config = dict(
    num_hidden_layers=9,
    hidden_size=448,
    n_experts=128,
    experts_per_token=8,
    d_expert=32,
    d_shared_expert=256,
    hidden_act='gelu',
    moe_layers=[0, 1, 2, 3, 4, 5, 6, 7, 8],
    router_score='softmax',
    normalize_top_k=True,
    routed_scale=2.83,
    balance_loss=0.00681,
    balance_bias=False,
    shared_expert_gate=True,
    init_std_router=0.00824,
    lr_router=0.000419,
    vocab_size=47542,
    norm='layernorm',
    norm_eps=1e-06,
    tie_word_embeddings=True,
    optimizer='soap_variant',
    learning_rate=0.002,
    beta1=0.95,
    beta2=0.99,
    batch_tokens=[32768, 65536],
    max_seq_len=1024,
    train_tokens=367600000,
    max_steps=7641,
    dataset='wikipedia_en',
)
Below are experts of layer 2 (counted from 0) of a mixture-of-experts language model. Rows are named router (the router's row for the expert), up (a neuron's input weights, with its number), down (a neuron's output weights, with its number) and show model dimensions 224-335. Each number is 128 + 32 x the weight over its row's rms, rounded and kept within 0 to 255. Numbers have three digits each.
Before each expert's rows: "comes after" lists some tokens at least twice as common just before its tokens as in all text. This comes from a sample of Wikipedia text that the model never trained on. Tokens count by the router's weight.

# expert 36
comes after: "\n", "|", ":", "=", "-", " |"
router:186092043096109202103142115083120161144170128175169174105138103095135155139100079151073103142168087106081117135104106123125065176156075160095111088126131135097104146139079134071126138128118063103158196143170055155161208100165127150116123138108125138169145168180145166180104114177115154099095073104113149094107167096111111114106155168191
up0:113127109127160105156123113061108140076040111153196126099112105101112115139150152175159127163115143172159180130119122186096163167155103125118077121147166153122112099115149117160093127113166161125140132132166092099149111102120180163146090113083112141114146151144133112120247144157079107093173122162057147122119137121115192114130164057154
down0:127135132094159109144139156120138105098104220129097171144114171108133113050158118122136138165104164108131102128099127174140086131150207156148132152179080100091169166184170167149117124149109133114127163152138098104131102117133158107119143182172143136160113123119121106131077110131145109098124099112209166136112133135121114063180099116108
up1:108089088077157107139120101120129141147076075120099146114124149135183160145111208129091104143124178091106128075153088128077164160090133071168099127097133109217050162135137178189111090153204186145114073147159134117140099160112113139166128119175126109118175128107061145171157113139163078122169093113185150107135137122132135084086106092099
down1:122137133145149153212097175126178123122109145173142110107074115102183169209064177149103129126197117116120119117124121157127175150098132127116132157136101141200114129186142082113134149120082078118166082122125155131139144131086085125093072130102123021089117121109118140110144164176114098078119081130149157062117139112145038126099129155061
up2:146203118110128101171175159166106150124166131124119155110143139160100047052123043099071102168152138166151070135139130109119079112122107192145123109111081165123106106152160135095156143117074142130135157127132114111119155075136123154064131123095138099177141133140106026152129118118160139103150099097151139144126085154106122080125145125116
down2:124147127115085084151078106086139121138064143164054120082120109176092084124118133167081139057129100146163126153144160103117101066122125111129078119102085096117115143182204125144141065118064138091188059118142100175153142138130123164097183063125152122191124093141137127114134154132120133132118092137197144088129148141157156103098140125148
up3:124168127116134164160154189101136109084173121107110178130147141158111134096100115108154113106127113096154065076114116134154149107143102071099059152119134190077112136198119161103174153135130125112117115098092172108087085081160192129165123148165104117107135153091071102154159117177198078077117119151093119116131123089190126148114124100190
down3:120113157125186174176156180084150153062159139109122212168129091078123175133154129138117110107143087054139149019129133150144134152098093138115117089108132148112130092155106141128112093108138089131151113081103108152161118109135173143131093152133125082112133098122136194116187132164128205126143166185086114113147061147128100118127109146172
up4:124107113092126107134049081124146143096065068182161175156088134115172108079138143168101123200148147092126119175112187162179139134108101124117150138183142095147144100114065130162086125053106172178149129117133115173139201162131108179151172113150158121120128123117074064108143137129112119128093139156083109091179160124157151126183109090157
down4:090123133105099163123094155173076137115148171121159134143134133101174093142091157095098103115127104141124146181096071131133130143134124107137140139081114180101166129058155126153099132130112048164131171151194107123131116169135081140181120118123141167114065141133156183119165057141146143091151071099162093157090040106141133144129158156156
up5:139125124127128173213118134102160147051103084141098122148163184167102128131113174168133105115079136130135096127171141148167165129118138115151178121144168111103134125150129132131112152142075100151181119133118112153120089153167144058089122163080130178129142162102115064106094200133113089129147118079126114087109127158167135192118146087131
down5:142059142131108140170115127154096140120124113108137176161080189155114078124111168133092086133095121171127121134128163164154174141101201127086114129152135111095108193182129181083195103067105131136122130138146095122120185193104105202092109139123145148071156134125135166116126105170130135168111072151136123120097115135131146173117164135157
up6:087117124107111166147157118140132130191151099118194111114169156094155097081103103065157115164097077131127117154131182124139103129130105145150115197128105108127118116081110133083104090133101137118172122146123170120141154158093162170138095094157106126139137191161062101126113170060092115071087146147151129139118133198096173110132119098118
down6:143131138085140124113131141132117095106171132147161121154121132122125180102114156132155073087156167087149129110093159097123132141148134144122156078178114123146093150138115129150151138086184157136129139146157105078138071110095193098129149136075133102161118093140172106118159096152105161150135109121099131144130199102130104116080134122135
up7:150079078130165114092151085115119166138192150116144134180139175131178114120063129122138126096104115145107113165144132099089044132129074145142130076162130098111090113137120122121124123082115118171102159108118182106096159150074100131138158146147085123114144167096154133154151126146155125154138120099138136153141129043145162110143104150080
down7:115070050175119049117152132071093180091103106116109167132124126133148116173120086140134114082132090159180180126152074141126028203135107156157082109126137110119177099080109106159156173149164176125128137160137122088106103146123153167162156135153107099160134147168137107131149143166133163166100127143094144141160173031148147098154087144127
up8:126144082095162087138169155098119130158182098168171134109092176149115104164133151058204155126129088135130194131071173147144094110132129095175113155129148158159145103113115136129106109157077177158146132085138190099157123148106135108139068137171177068072143165166104071157116161059078190088094133122129173127110150141101106144128106147115
down8:128141128129133143148067140156058114085158116129152147118147143111158111210115118188132133176105103070186132132150144120083212077112113125143097155155113109123133147127108130132085093153161129140077115174108158171100099182158164155173073190170100149130203132155102175077133156180109133118117099103183075133137170123124106096101110110153
up9:166193145165138102144157038100084106106114094119154129122139168178148108121032133140155123108170139134119125177126176134087130078135087171132119073113122115171129149162125134169136143189134104145116127106143101166105160136142167164138132137095076079100113144113131099117128051132141158143125101172100108149127124112144124174110156155122
down9:129109116148082097100154157054164132131078162179183115110138061172137069104137159129159155080133084112113143126092123156140124152148105105140109160087118161054165094125138089117105105139156088154122159118139077106071141153099146196162162194190127078146177121140149116115150122153145129136122137164092167125087135129080069145104105215099
up10:160159132151072081140151130110062208137100116102108057200124095123139096170078169132153128124097085128164121156115109139165090118084110127114151153114107161079100073146136130093116142164145129130099119134116166121179061140097123127085160173147114103137117115119160120135129134164131144134067147123127152115118091080131138092093076123100
down10:130109164105105153110130089170182152164145098186063163069179128169114092109112109158138190164172182163180120147112095142151118076138117118054134118174146124098085167192160109072128086117160096091122080125119113162157121121154105133140189074169132166142071098129172118147074119171134151119143160102097099112094057124157113154151096098144
up11:132152076155071111081136177179084162143109123174151179141139151086104134106139145084160184171056200140155128103087130083161093141084132079115118102060086145190130164126103158141143094131141113122161125082125146118090154182121070168205144105067081163112115180079123083120125078104108190138076129121126126117120124120153168128095110128138
down11:135103177132106167098165103163140107127111089119137094118128077097095163146068139172125110173090123096117088130110097114129152115113136117097176103136120141131121180066136110097103130134047115061123100096102146102138158097042119104131117077114076111084122113123152203106132153126104127208130111127132099136137103134136115193120191089170